{"n_layer": 13, "n_experts": 16, "n_groups": 8, "n_kv_head": 3, "rope_base": 10000.0, "rope_fraction": 0.5, "init": "trunc", "init_std_qkv": 0.0407, "beta1": 0.9, "decay_fraction": 1.0}
Below are experts of layer 6 (counted from 0) of a mixture-of-experts language model. Rows are named router (the router's row for the expert), down (a neuron's output weights, with its number) and show model dimensions 128-255. Each number is 50 + 12 x the weight over its row's rms, rounded and kept within 0 to 99.
After each expert's rows: "comes before" lists some tokens at least twice as common just after its tokens as in all text. This comes from a sample of Wikipedia text that the model never trained on. Tokens count by the router's weight.

# expert 14
router:50 43 65 69 58 41 55 44 38 55 45 52 65 61 46 72 47 44 38 55 40 45 56 49 60 33 51 48 50 47 55 52 44 39 26 67 70 30 40 57 63 38 67 33 42 56 48 44 57 64 55 44 28 48 60 74 63 44 64 55 54 43 55 41 64 63 44 23 74 57 50 63 51 54 62 43 38 74 73 42 74 54 54 54 65 48 59 58 49 31 62 48 70 54 69 57 43 58 69 71 46 47 50 51 48 54 44 68 56 72 40 58 64 56 50 48 51 59 57 36 61 62 49 47 34 47 47 46
down0:67 36 48 55 37 63 41 70 55 70 46 53 47 69 55 47 45 49 65 44 50 62 57 40 54 58 40 42 55 25 54 36 58 46 31 40 54 57 22 41 43 59 53 52 55 49 45 39 42 67 65 57 54 43 62 51 54 57 45 72 59 46 48 40 42 47 43 44 55 47 45 47 38 65 46 57 73 51 56 29 75 40 58 53 51 43 45 57 51 53 34 57 60 35 62 55 55 55 39 55 47 47 46 43 52 51 54 53 65 41 15 77 49 30 53 23 52 59 57 75 34 47 63 35 29 50 51 51
down1:52 46 32 37 28 49 33 41 26 49 71 51 56 51 45 47 31 48 41 65 66 45 45 51 27 58 36 45 47 51 80 57 62 55 53 31 36 39 43 43 51 78 52 52 59 44 46 64 59 43 25 49 43 39 55 53 56 46 41 54 64 40 48 41 82 66 41 61 56 52 49 59 38 60 43 76 56 38 53 38 24 48 42 51 51 45 32 52 59 38 53 38 75 34 43 37 39 19 41 72 48 60 50 37 49 46 69 41 54 44 74 79 45 59 68 49 51 53 41 16 34 55 53 47 61 42 33 48
down2:42 69 63 61 51 53 59 42 48 32 64 46 56 39 43 43 35 48 60 18 52 39 56 31 58 53 34 65 63 50 31 34 47 81 46 44 66 58 46 39 52 55 45 55 59 78 58 49 46 43 65 46 36 47 45 36 47 67 37 51 72 66 41 68 60 31 60 62 13 48 51 50 52 35 59 28 50 35 55 41 60 37 52 33 66 52 74 62 52 43 51 50 25 58 62 66 29 38 42 47 46 59 40 42 58 57 47 53 66 43 46 71 65 58 67 48 51 32 23 48 60 70 45 45 47 59 33 43
down3:38 58 43 60 56 50 23 47 55 66 50 57 24 43 47 68 45 51 19 48 51 51 42 64 58 49 30 45 56 42 42 48 53 42 44 41 24 35 48 23 33 54 25 72 39 54 60 47 50 64 62 41 48 56 46 36 57 38 47 89 44 44 71 61 55 41 56 37 55 55 57 62 42 58 42 49 51 47 49 39 39 37 60 49 74 57 58 53 52 29 30 53 52 64 62 60 51 67 39 34 45 37 47 59 56 50 63 55 40 57 59 64 69 44 61 54 43 64 41 32 47 44 57 26 60 55 59 47
down4:79 53 56 61 53 40 42 44 45 39 54 51 40 32 61 42 88 63 41 48 47 47 31 36 43 39 57 61 52 46 51 57 48 60 71 39 47 58 58 55 40 56 38 60 33 47 63 48 44 33 65 61 67 62 56 36 69 46 61 60 46 69 58 47 42 45 44 68 67 64 30 71 38 48 56 46 38 53 60 49 34 56 59 20 61 65 23 36 55 40 66 47 71 52 59 52 46 54 53 49 40 57 43 35 43 38 57 58 32 53 92 56 42 52 58 31 59 56 32 47 53 65 43 52 51 58 53 43
down5:53 48 62 41 26 50 35 59 52 43 67 53 47 32 38 57 37 42 57 51 50 67 23 21 46 53 64 63 63 53 60 46 56 55 58 64 53 56 51 46 51 43 45 50 50 66 51 40 31 39 55 59 49 60 46 40 36 58 49 63 41 53 50 66 51 79 45 66 72 73 33 57 61 61 76 22 43 53 45 52 70 23 42 61 51 28 23 53 53 33 48 68 52 50 54 37 42 57 39 50 59 70 50 38 35 61 69 45 47 50 63 38 63 46 38 39 22 44 44 40 41 37 15 46 50 37 31 51
comes before: " the", " a", " his", " its", " their", " this"

# expert 0
router:41 29 47 46 45 48 68 55 37 61 36 53 63 67 61 53 51 56 52 39 39 38 54 60 28 67 71 49 48 26 35 35 58 53 51 60 57 39 60 49 47 65 54 30 44 62 51 53 35 46 58 58 40 60 57 64 49 43 46 52 46 36 47 50 49 68 60 46 58 37 40 51 46 44 67 58 43 76 48 65 61 59 60 55 51 46 56 35 56 34 60 49 74 38 73 34 24 43 60 62 35 49 64 44 50 52 45 71 54 50 33 61 70 71 65 50 53 61 23 81 63 72 41 39 47 34 51 48
down0:58 54 53 62 28 55 63 60 25 66 76 24 38 55 32 56 52 77 57 50 55 53 48 59 47 47 41 51 43 60 60 49 42 49 42 59 64 40 60 43 70 45 58 32 44 34 48 56 56 29 69 51 53 48 46 62 55 37 43 48 57 47 81 84 41 46 59 59 75 62 37 45 42 44 49 57 71 35 39 63 67 30 64 67 59 48 43 32 60 72 74 45 30 34 41 55 68 53 54 49 56 34 57 65 67 49 46 58 48 52 41 45 56 47 45 62 50 55 71 56 43 45 53 32 44 40 56 27
down1:44 41 38 52 61 30 34 39 47 67 64 50 64 63 50 49 33 69 36 46 42 62 43 60 40 64 51 72 43 56 46 48 47 47 43 58 67 33 28 41 63 64 68 54 70 50 29 52 52 25 38 58 60 40 37 55 55 31 31 53 55 56 38 49 44 60 47 33 41 46 53 53 40 54 72 50 44 68 62 55 56 54 47 44 51 29 55 23 36 50 54 50 46 56 47 42 30 55 59 38 63 81 47 56 43 64 46 59 55 32 57 47 53 42 42 54 37 25 65 50 38 37 40 56 55 58 61 50
down2:48 59 52 42 39 48 62 52 45 68 45 41 71 56 57 87 53 63 47 66 75 79 53 53 56 51 22 44 47 62 34 53 50 42 60 46 50 68 44 42 37 36 38 57 47 65 39 61 53 47 47 36 68 45 35 48 43 52 69 66 73 39 54 73 38 43 48 23 59 41 22 53 44 41 44 62 62 25 64 61 40 51 48 50 52 37 51 52 35 46 55 27 49 47 48 66 44 44 43 56 44 56 51 74 43 45 53 38 44 65 65 41 54 57 55 39 57 60 57 53 41 43 47 42 54 52 40 43
down3:58 40 65 47 66 41 56 51 39 56 55 53 65 36 39 30 43 58 20 38 53 48 48 55 35 55 52 53 61 46 53 48 47 48 43 67 63 51 50 27 41 46 35 46 29 49 44 53 59 57 33 33 81 31 43 51 45 48 52 39 51 30 45 25 40 56 61 53 64 48 49 56 61 41 66 47 56 65 70 65 42 55 76 43 26 66 62 33 41 58 69 35 52 50 62 57 40 46 60 30 59 52 77 52 30 56 41 54 55 66 56 59 47 39 43 45 37 43 41 49 59 48 40 39 62 44 37 64
down4:54 61 56 67 50 52 46 44 67 56 52 54 37 51 51 50 50 64 50 70 70 37 56 51 51 62 68 26 26 41 60 29 49 42 40 46 40 71 51 37 59 62 50 39 61 29 55 41 62 58 45 43 59 39 59 47 46 44 44 57 46 43 26 51 29 50 30 52 48 52 42 48 68 39 25 47 64 57 47 63 33 50 47 52 30 43 50 60 41 40 35 36 52 47 59 62 39 49 37 54 42 53 58 53 38 60 67 38 77 37 99 52 58 38 46 59 45 41 55 33 60 62 69 49 60 62 56 53
down5:44 31 64 44 38 54 33 54 58 64 38 58 46 66 54 51 60 35 35 36 62 65 45 59 32 53 49 64 47 47 38 36 41 40 62 20 42 55 35 25 31 42 51 46 44 53 59 24 41 55 46 50 71 50 47 50 53 46 35 46 33 61 58 58 46 65 56 56 49 68 42 45 49 48 44 56 60 48 59 35 49 48 64 59 54 31 41 51 43 89 40 31 51 57 59 39 62 57 39 67 40 60 41 60 54 63 49 49 52 42 52 65 61 48 58 34 50 74 47 66 51 25 52 60 62 41 38 76
comes before: "\n", " The", " He", " In", " It", " was"

# expert 8
router:33 48 34 30 53 80 60 34 41 52 52 46 43 66 66 68 50 57 36 49 61 44 39 33 60 66 44 35 53 48 52 57 33 46 41 59 60 31 47 47 54 59 32 39 49 51 43 39 56 52 71 65 18 62 42 41 69 47 53 46 51 38 44 55 65 65 43 35 47 50 37 48 57 30 62 42 39 46 39 59 51 40 67 42 52 56 59 50 45 42 63 32 67 36 65 40 44 21 58 46 46 44 59 31 65 39 52 49 47 63 27 65 48 53 49 50 56 57 47 90 77 51 35 42 39 37 53 56
down0:33 52 45 31 58 51 56 51 58 68 39 44 70 57 38 39 42 52 61 65 49 58 55 30 59 50 39 47 59 43 87 40 56 30 51 43 35 48 42 51 40 46 41 41 53 54 55 54 50 48 27 45 53 28 34 28 52 45 60 38 41 57 41 58 29 38 47 48 59 59 48 47 56 51 39 51 42 60 69 09 48 64 52 45 40 44 57 50 78 42 49 19 51 50 75 34 44 72 53 67 49 55 59 49 40 60 50 63 53 60 99 45 56 47 42 45 61 47 55 74 41 43 59 62 49 46 48 64
down1:54 52 42 62 42 40 39 58 58 39 57 35 50 69 48 62 52 31 44 37 59 46 36 49 50 80 50 59 65 56 48 61 35 48 36 76 38 45 71 45 40 68 42 47 46 48 57 58 45 36 59 64 47 62 41 37 54 17 55 52 36 58 47 50 50 67 58 40 45 13 53 44 56 67 62 66 41 58 57 44 50 54 64 56 59 50 53 47 50 58 60 47 71 60 47 39 33 52 42 61 56 59 46 61 43 48 33 66 36 54 39 49 54 62 60 41 17 46 35 64 59 61 45 50 65 50 75 46
down2:40 49 45 58 47 57 47 62 70 63 50 35 44 62 48 49 38 61 41 31 59 57 53 58 58 67 44 44 44 44 39 46 56 56 56 52 28 45 45 49 39 53 62 56 47 47 53 43 77 60 52 46 50 76 36 44 35 68 35 54 42 52 53 37 65 40 49 52 68 48 56 62 57 64 61 43 45 72 26 67 38 59 61 34 62 46 51 52 49 52 64 48 33 47 39 64 40 46 55 40 20 35 54 38 32 71 54 61 50 48 44 31 32 32 65 45 42 53 59 44 44 42 44 49 50 40 64 42
down3:58 51 38 53 35 53 57 35 44 60 60 49 36 27 30 73 42 38 69 46 66 63 36 74 57 61 40 63 40 67 55 62 29 54 71 48 59 32 37 44 45 61 46 49 51 38 53 45 38 46 56 43 55 50 64 47 62 37 59 54 61 56 45 51 38 36 67 42 44 39 31 66 65 67 34 62 41 64 51 71 51 50 50 26 47 40 49 60 37 64 51 38 23 58 41 67 56 53 46 48 39 55 53 34 52 62 43 59 85 62 50 40 41 44 40 57 42 47 60 47 47 56 51 48 46 45 55 47
down4:42 68 69 56 36 48 65 34 62 54 74 53 49 43 61 34 46 57 58 53 60 41 37 35 47 32 61 47 60 67 58 48 49 43 50 40 51 43 47 47 56 60 46 40 75 59 44 49 20 42 48 41 55 54 33 37 52 37 37 54 37 51 43 80 49 34 56 62 51 45 74 39 48 47 57 59 55 42 66 52 40 46 64 49 46 59 55 28 42 33 48 43 61 47 65 25 47 61 32 41 44 54 36 55 46 51 40 46 81 44 37 38 51 85 52 40 51 51 62 47 66 61 61 37 82 39 39 56
down5:47 69 62 36 45 39 49 43 26 64 51 65 61 33 57 38 58 67 63 37 43 65 72 47 48 53 34 43 60 43 50 44 30 36 41 43 52 73 49 58 76 53 55 52 36 55 43 66 67 27 56 42 42 49 63 24 62 58 49 51 58 39 53 57 58 21 46 63 40 55 62 33 49 44 40 59 56 51 64 61 29 58 53 55 58 31 34 56 60 22 41 57 55 49 71 50 47 48 35 41 67 38 54 43 56 25 49 49 57 47 75 47 56 50 47 61 45 38 53 64 42 50 43 54 50 52 58 30
comes before: "\n", " |", ":", ")", " =", " is"

# expert 10
router:36 56 64 45 48 63 58 40 48 48 49 48 68 56 55 54 41 67 36 52 53 49 58 56 58 51 59 45 66 55 48 43 38 39 45 61 59 51 60 61 53 64 41 45 37 74 31 60 41 57 51 56 17 50 39 53 54 38 47 50 59 39 51 50 47 55 72 35 73 36 45 60 48 31 42 56 37 47 38 48 75 50 50 51 42 50 55 75 39 25 61 46 70 44 55 50 37 27 36 45 31 36 63 42 66 59 44 51 55 57 30 54 60 72 52 57 55 62 58 66 52 59 28 41 43 42 35 41
down0:23 48 44 37 67 50 35 61 50 58 52 32 55 50 28 60 30 55 21 40 58 77 50 57 41 47 72 63 39 60 41 50 39 64 56 57 52 70 45 49 51 35 54 50 68 53 66 41 52 41 58 46 35 37 47 57 58 49 46 65 50 66 38 58 42 39 44 34 59 54 29 32 39 55 42 48 52 14 36 42 48 27 59 79 59 24 52 47 50 53 49 58 35 53 53 55 40 51 64 57 54 33 48 43 36 25 43 48 46 47 70 39 52 55 25 63 62 40 48 53 50 58 52 58 42 38 50 36
down1:47 49 12 60 60 58 34 51 50 56 43 48 50 54 18 34 66 52 50 34 52 54 69 34 66 69 55 49 45 44 40 47 56 57 48 25 63 54 41 67 55 57 64 37 43 64 61 57 25 60 52 66 50 45 47 39 49 45 48 79 60 63 55 48 63 58 55 53 52 70 46 54 74 40 46 46 29 57 51 53 36 47 50 56 31 39 61 58 71 62 52 57 50 71 45 45 33 45 51 59 73 33 29 13 64 54 67 54 53 43 27 59 56 48 52 40 39 65 62 48 38 60 51 47 47 55 51 59
down2:25 62 37 43 46 28 60 61 65 44 43 56 45 44 61 60 43 41 57 65 53 30 45 44 43 50 47 45 37 32 57 64 59 53 55 67 37 57 52 39 45 25 41 57 32 48 48 66 63 72 54 44 58 63 31 71 60 49 33 67 43 39 53 63 63 54 47 52 56 36 34 69 67 41 38 34 53 56 43 55 42 70 76 69 62 50 51 40 40 38 27 31 60 58 46 42 42 52 64 49 54 39 50 53 64 38 65 59 57 58 47 69 52 65 85 89 79 47 39 41 41 40 64 45 40 53 37 42
down3:56 51 61 51 47 56 61 47 36 64 52 65 37 34 51 66 34 48 62 59 51 60 48 47 56 47 25 37 43 56 47 45 65 32 60 44 44 52 43 61 32 48 61 45 52 54 59 56 47 53 74 60 51 31 57 43 45 61 25 59 38 39 37 56 60 64 61 48 32 46 48 31 54 60 40 53 30 48 56 54 53 34 51 63 48 32 62 56 62 55 69 42 48 47 54 57 49 58 64 28 66 47 35 70 36 63 41 52 68 37 58 69 17 74 60 40 28 62 53 62 65 41 57 29 62 37 61 69
down4:42 49 54 61 59 49 50 53 49 39 44 62 57 53 43 66 67 41 29 43 42 52 53 45 59 44 88 39 53 44 61 60 38 39 48 57 28 30 49 56 38 48 60 38 73 58 41 51 34 42 36 29 47 25 55 52 72 58 53 35 76 54 54 27 61 51 50 23 44 45 55 63 51 52 58 43 26 53 42 45 41 43 48 38 48 40 42 42 68 56 49 56 43 44 45 36 60 63 45 43 43 59 33 57 48 45 42 54 44 51 78 39 49 55 52 56 38 67 58 20 44 58 52 62 67 48 39 52
down5:63 56 43 39 37 43 54 53 71 52 57 65 47 36 48 54 67 44 50 34 29 41 31 47 66 41 50 39 41 47 70 56 51 53 46 43 47 39 50 73 60 48 59 40 50 67 57 44 36 38 47 74 49 35 53 78 43 64 47 37 32 47 56 39 62 65 54 42 35 53 51 51 67 38 48 36 54 43 30 53 41 33 38 45 34 51 43 44 45 61 48 74 40 52 69 50 78 46 53 43 69 35 38 62 32 65 58 59 63 46 52 61 34 61 49 20 52 58 44 76 63 55 45 55 50 57 55 54
comes before: " and", " of", " in", " with", ".", " to"

# expert 11
router:34 51 54 56 41 68 45 43 58 68 47 43 51 51 57 53 47 50 57 68 55 46 65 42 56 48 69 35 38 59 56 47 48 41 66 69 51 52 49 59 47 45 54 60 34 46 35 41 55 61 73 51 31 51 59 57 46 45 75 48 48 34 46 57 56 62 51 46 53 59 37 36 48 35 43 60 51 41 44 52 58 38 36 47 46 46 58 67 60 47 55 49 86 46 73 43 44 32 42 45 56 34 38 40 42 33 34 59 58 49 31 51 60 44 61 60 55 59 45 53 67 59 49 50 66 55 45 36
down0:56 44 53 26 69 47 71 28 38 50 50 68 48 43 50 37 60 65 44 54 74 54 71 45 40 49 37 43 30 61 42 61 50 54 49 42 83 69 29 48 43 52 49 77 37 29 52 66 58 75 37 58 55 58 60 29 47 66 53 42 36 48 48 57 33 65 59 40 71 57 62 39 37 55 45 58 55 46 51 69 65 53 52 46 66 59 60 46 40 33 68 73 40 39 48 52 58 60 40 59 64 17 58 48 46 55 41 77 31 51 40 36 51 50 52 65 47 31 33 48 53 33 41 43 53 44 50 47
down1:47 52 30 27 63 50 53 32 32 35 61 37 67 45 44 49 44 38 42 62 68 47 59 62 34 46 59 42 62 39 55 55 58 51 61 40 51 62 44 56 61 55 45 27 68 38 41 40 68 57 63 45 39 57 37 62 49 67 57 61 48 36 39 74 45 50 63 51 50 55 60 31 42 22 33 25 49 62 50 56 64 62 40 56 40 63 65 63 39 61 51 50 36 42 63 42 62 52 57 32 63 40 48 66 41 40 53 71 57 64 51 50 61 30 53 60 54 73 48 60 60 49 69 37 61 44 49 62
down2:40 45 56 38 27 14 59 47 48 48 67 67 44 50 44 42 48 54 63 50 48 40 47 49 60 42 55 52 38 38 49 63 52 43 53 37 35 26 32 50 41 42 55 44 63 58 50 44 30 43 68 57 35 36 63 64 51 34 59 47 43 68 45 44 59 49 57 61 46 49 62 19 82 56 39 53 39 49 50 63 57 39 51 67 46 33 54 57 57 61 54 62 55 58 50 44 55 60 69 65 58 83 50 49 51 47 54 46 34 63 85 62 40 42 37 28 79 57 61 48 68 60 40 41 57 84 43 47
down3:35 67 41 32 79 53 66 65 47 62 45 48 32 72 51 48 67 23 38 35 71 63 65 65 42 57 57 50 35 57 45 54 41 52 49 37 26 35 39 32 62 50 53 45 48 65 53 36 38 58 37 48 52 50 58 49 46 62 59 63 62 42 45 37 51 52 29 52 32 31 49 51 48 34 29 64 37 65 52 64 36 53 75 61 57 67 37 34 44 42 27 53 62 55 62 48 33 41 44 57 58 46 33 36 55 61 48 41 48 38 61 50 32 44 36 55 37 65 47 24 23 46 37 85 63 61 47 64
down4:29 61 57 31 72 58 62 59 42 42 42 41 40 46 32 59 65 42 39 52 33 62 59 45 51 68 52 45 31 44 37 58 42 54 59 51 48 42 64 31 50 33 50 44 69 43 48 36 79 55 50 52 47 50 58 41 47 38 42 49 61 41 55 54 54 66 61 48 55 36 54 55 59 56 29 48 51 50 50 65 42 42 65 54 35 54 50 56 44 55 53 40 67 33 50 55 56 72 35 37 49 46 39 59 70 68 87 46 63 41 99 42 53 44 69 60 59 50 55 09 62 40 54 43 50 51 44 56
down5:38 69 29 55 37 68 50 57 64 32 45 64 53 62 41 69 61 53 47 46 50 28 34 56 27 63 48 60 70 43 58 38 57 52 60 45 42 21 37 66 50 59 45 47 44 57 49 60 70 43 62 36 58 59 42 44 44 61 38 31 46 65 50 62 60 63 43 69 58 59 55 40 88 41 28 65 65 36 50 44 58 51 65 60 28 52 65 38 11 45 44 42 37 49 39 53 54 49 57 65 45 57 49 35 33 32 64 49 61 54 50 19 37 31 58 57 31 63 24 41 39 42 47 73 63 58 67 38
comes before: " a", " to", " in", " by", " be", " as"

# expert 6
router:60 43 38 53 46 52 61 71 30 59 50 26 56 52 60 60 49 50 39 52 45 56 49 57 59 67 55 33 57 40 48 56 20 28 61 53 50 52 51 48 63 25 39 38 33 64 53 42 49 55 63 57 37 71 62 53 63 40 62 56 54 46 44 49 72 73 63 46 72 63 35 45 61 51 46 47 47 54 51 54 53 46 30 37 64 38 62 22 56 54 60 50 58 40 61 41 38 54 52 67 40 44 53 69 40 40 42 83 58 53 36 55 49 51 59 44 49 68 55 95 49 50 40 41 49 44 48 46
down0:46 37 49 70 60 68 87 50 56 47 56 41 31 62 39 52 55 52 47 52 54 40 63 40 41 59 57 38 50 47 39 58 49 33 42 50 30 38 44 45 28 66 55 62 48 49 71 40 42 59 57 51 51 58 54 45 31 61 53 47 72 55 44 46 62 42 25 57 39 39 58 50 56 31 63 47 66 62 47 59 54 44 58 45 58 54 40 67 46 40 42 34 74 47 35 52 47 58 59 58 55 52 43 59 55 54 45 62 32 51 56 61 48 56 45 71 29 35 60 52 51 40 49 63 42 51 51 75
down1:49 45 52 26 54 41 50 65 42 36 46 51 42 44 34 45 63 58 45 29 34 46 46 45 41 40 52 50 67 65 48 41 66 45 47 45 44 56 55 63 39 31 52 28 43 52 24 36 33 54 55 34 54 47 39 50 52 44 42 41 70 65 44 68 65 67 58 60 53 42 67 46 55 63 53 45 50 44 49 38 58 48 80 39 49 30 44 54 59 34 63 52 60 56 41 51 69 38 34 41 73 57 51 55 66 19 44 56 80 52 45 46 33 66 56 61 52 28 45 66 34 51 30 70 45 47 77 41
down2:69 32 76 40 64 37 61 60 35 35 27 30 56 49 50 43 54 55 60 54 30 51 58 55 50 34 54 51 51 61 48 44 49 57 59 36 36 51 66 41 50 38 51 53 46 59 34 30 61 09 41 46 38 36 50 54 43 59 42 54 38 55 49 54 15 65 38 59 52 31 77 50 63 61 64 53 53 45 53 39 37 53 50 70 48 58 34 51 38 49 44 52 70 41 36 49 51 45 35 64 45 62 56 42 51 55 59 71 51 71 79 58 43 52 74 46 39 51 66 75 50 53 61 75 43 29 71 44
down3:55 43 50 78 31 45 46 35 67 48 65 58 65 62 36 44 33 39 38 55 36 47 51 46 78 14 46 44 60 64 56 74 58 55 47 36 54 51 63 52 61 58 42 55 43 62 48 49 49 64 76 60 45 54 54 41 36 72 46 41 53 59 21 48 38 65 63 37 48 28 43 34 60 37 58 47 63 60 46 73 71 62 36 57 69 43 52 55 42 41 44 55 34 40 59 29 31 62 39 54 47 52 49 30 51 37 58 41 21 57 55 43 48 34 43 55 50 44 76 68 48 69 34 58 38 45 47 46
down4:49 51 51 70 54 58 43 68 42 57 55 41 40 68 47 70 56 50 55 48 40 60 47 54 61 48 66 75 47 47 59 19 47 65 44 42 17 40 56 53 71 30 68 59 52 67 29 48 29 31 45 47 41 38 45 55 39 43 41 72 73 66 34 46 63 56 73 50 68 37 42 60 57 63 53 40 43 27 49 29 52 61 49 50 48 61 62 45 57 49 52 41 57 50 41 49 59 61 54 57 44 57 43 53 62 63 35 54 64 75 44 41 56 48 45 62 51 67 56 39 57 38 64 51 16 41 60 70
down5:49 57 45 51 43 39 52 51 70 51 46 68 49 62 41 50 63 57 46 56 63 30 50 36 30 58 21 38 50 55 47 30 47 49 62 62 56 41 55 58 42 63 47 56 56 51 50 44 39 31 57 57 51 48 39 51 55 40 50 46 47 53 50 58 52 27 49 45 71 37 47 52 47 62 64 77 50 65 54 56 47 54 31 50 45 36 29 64 49 60 58 80 25 55 58 70 27 68 40 41 53 26 54 58 66 47 59 38 40 38 96 44 61 49 64 54 56 46 33 39 54 73 47 47 46 63 47 47
comes before: "-", "|", "The", "In", "=", "=="

# expert 12
router:50 62 62 54 60 58 63 43 50 51 49 48 63 42 55 66 52 62 13 64 47 50 65 69 56 64 57 22 47 59 49 27 34 40 38 55 63 30 62 47 64 41 36 39 45 72 44 49 58 53 83 41 37 68 61 54 53 24 65 40 43 44 50 58 63 76 57 28 58 45 47 65 55 36 53 58 44 45 53 42 63 49 41 44 49 26 60 35 48 24 57 69 70 42 58 51 48 52 52 57 53 48 57 43 57 50 34 59 50 55 30 42 64 65 48 40 67 50 44 62 54 45 52 41 62 32 42 51
down0:30 49 44 48 63 50 53 66 35 52 35 43 51 28 54 72 34 49 59 57 63 54 42 40 22 42 46 60 39 44 55 53 68 67 53 63 44 42 48 43 29 61 66 47 55 47 44 49 56 72 53 57 51 59 28 45 62 34 51 43 48 43 34 42 46 60 69 58 50 57 60 41 49 30 28 60 41 39 54 38 50 59 41 34 33 56 57 53 52 53 53 43 47 66 42 55 46 51 69 82 44 58 73 58 42 74 74 30 50 47 67 58 67 63 60 45 51 56 47 35 52 81 40 67 44 45 25 60
down1:68 73 32 41 66 69 43 44 50 52 37 52 36 44 34 51 38 47 43 43 50 38 38 58 57 45 30 67 51 52 38 61 29 26 33 45 57 58 64 76 66 58 46 33 55 47 38 38 43 58 47 41 62 35 39 62 62 71 73 53 68 45 39 66 50 36 47 44 58 40 56 54 66 63 62 40 55 46 43 42 55 43 71 52 31 38 78 44 41 37 52 49 45 58 38 50 53 44 40 43 58 43 58 62 50 60 48 62 44 52 38 55 30 53 77 47 64 49 55 68 43 66 62 36 38 38 62 52
down2:65 48 78 65 35 63 57 50 66 71 70 43 41 45 34 67 73 52 57 62 47 39 32 46 41 36 65 27 61 50 57 62 50 43 45 63 53 55 52 42 49 35 33 81 24 32 67 60 29 31 68 54 45 38 46 50 51 41 44 72 44 48 57 60 55 58 57 51 52 45 35 56 39 55 58 56 46 54 56 46 63 46 50 58 54 56 54 34 33 60 93 47 55 51 63 41 55 61 13 59 48 44 50 57 58 59 63 58 42 54 42 51 66 47 49 23 61 63 39 72 51 25 43 49 44 33 31 42
down3:44 41 46 38 61 70 44 48 58 66 37 55 60 64 51 46 49 19 61 51 75 42 51 52 41 49 46 38 53 35 30 53 54 45 54 66 28 63 74 38 73 56 54 31 68 47 43 56 41 50 57 38 54 60 46 47 63 48 58 64 52 65 65 43 34 51 58 54 48 43 40 47 42 62 56 32 73 51 46 24 42 40 51 81 74 45 26 56 51 31 64 66 43 67 61 43 48 50 35 57 52 53 26 58 63 40 55 38 60 51 55 35 46 67 64 46 70 80 42 45 39 27 22 40 57 42 40 29
down4:40 52 51 56 58 49 25 54 50 51 57 34 46 25 55 31 32 42 46 34 66 39 58 61 53 49 48 53 54 33 43 59 42 61 57 29 28 68 65 39 45 43 88 41 55 40 46 67 53 47 43 47 35 39 48 66 62 53 40 41 59 60 46 72 56 36 55 53 56 52 66 42 31 26 61 65 47 62 43 43 47 60 55 51 28 43 50 47 44 57 61 40 45 22 41 41 48 68 35 40 54 55 50 67 53 54 33 72 36 60 12 66 49 44 48 63 27 30 63 41 63 49 72 63 49 33 59 55
down5:42 52 28 41 60 70 57 37 60 55 69 55 43 47 58 51 46 42 75 40 50 67 52 54 52 51 65 41 47 66 48 44 50 41 47 59 42 37 42 50 66 59 41 47 62 63 42 47 41 52 43 46 59 63 33 68 33 33 30 58 78 45 48 43 58 39 63 57 53 48 71 47 60 48 51 38 50 21 51 61 82 30 76 56 64 53 46 54 42 63 55 64 37 71 32 41 58 56 48 71 55 39 55 57 62 63 53 44 41 39 81 60 52 46 41 40 42 18 51 51 68 52 45 53 43 29 38 73
comes before: " |", "|", "5", "4", "1", "8"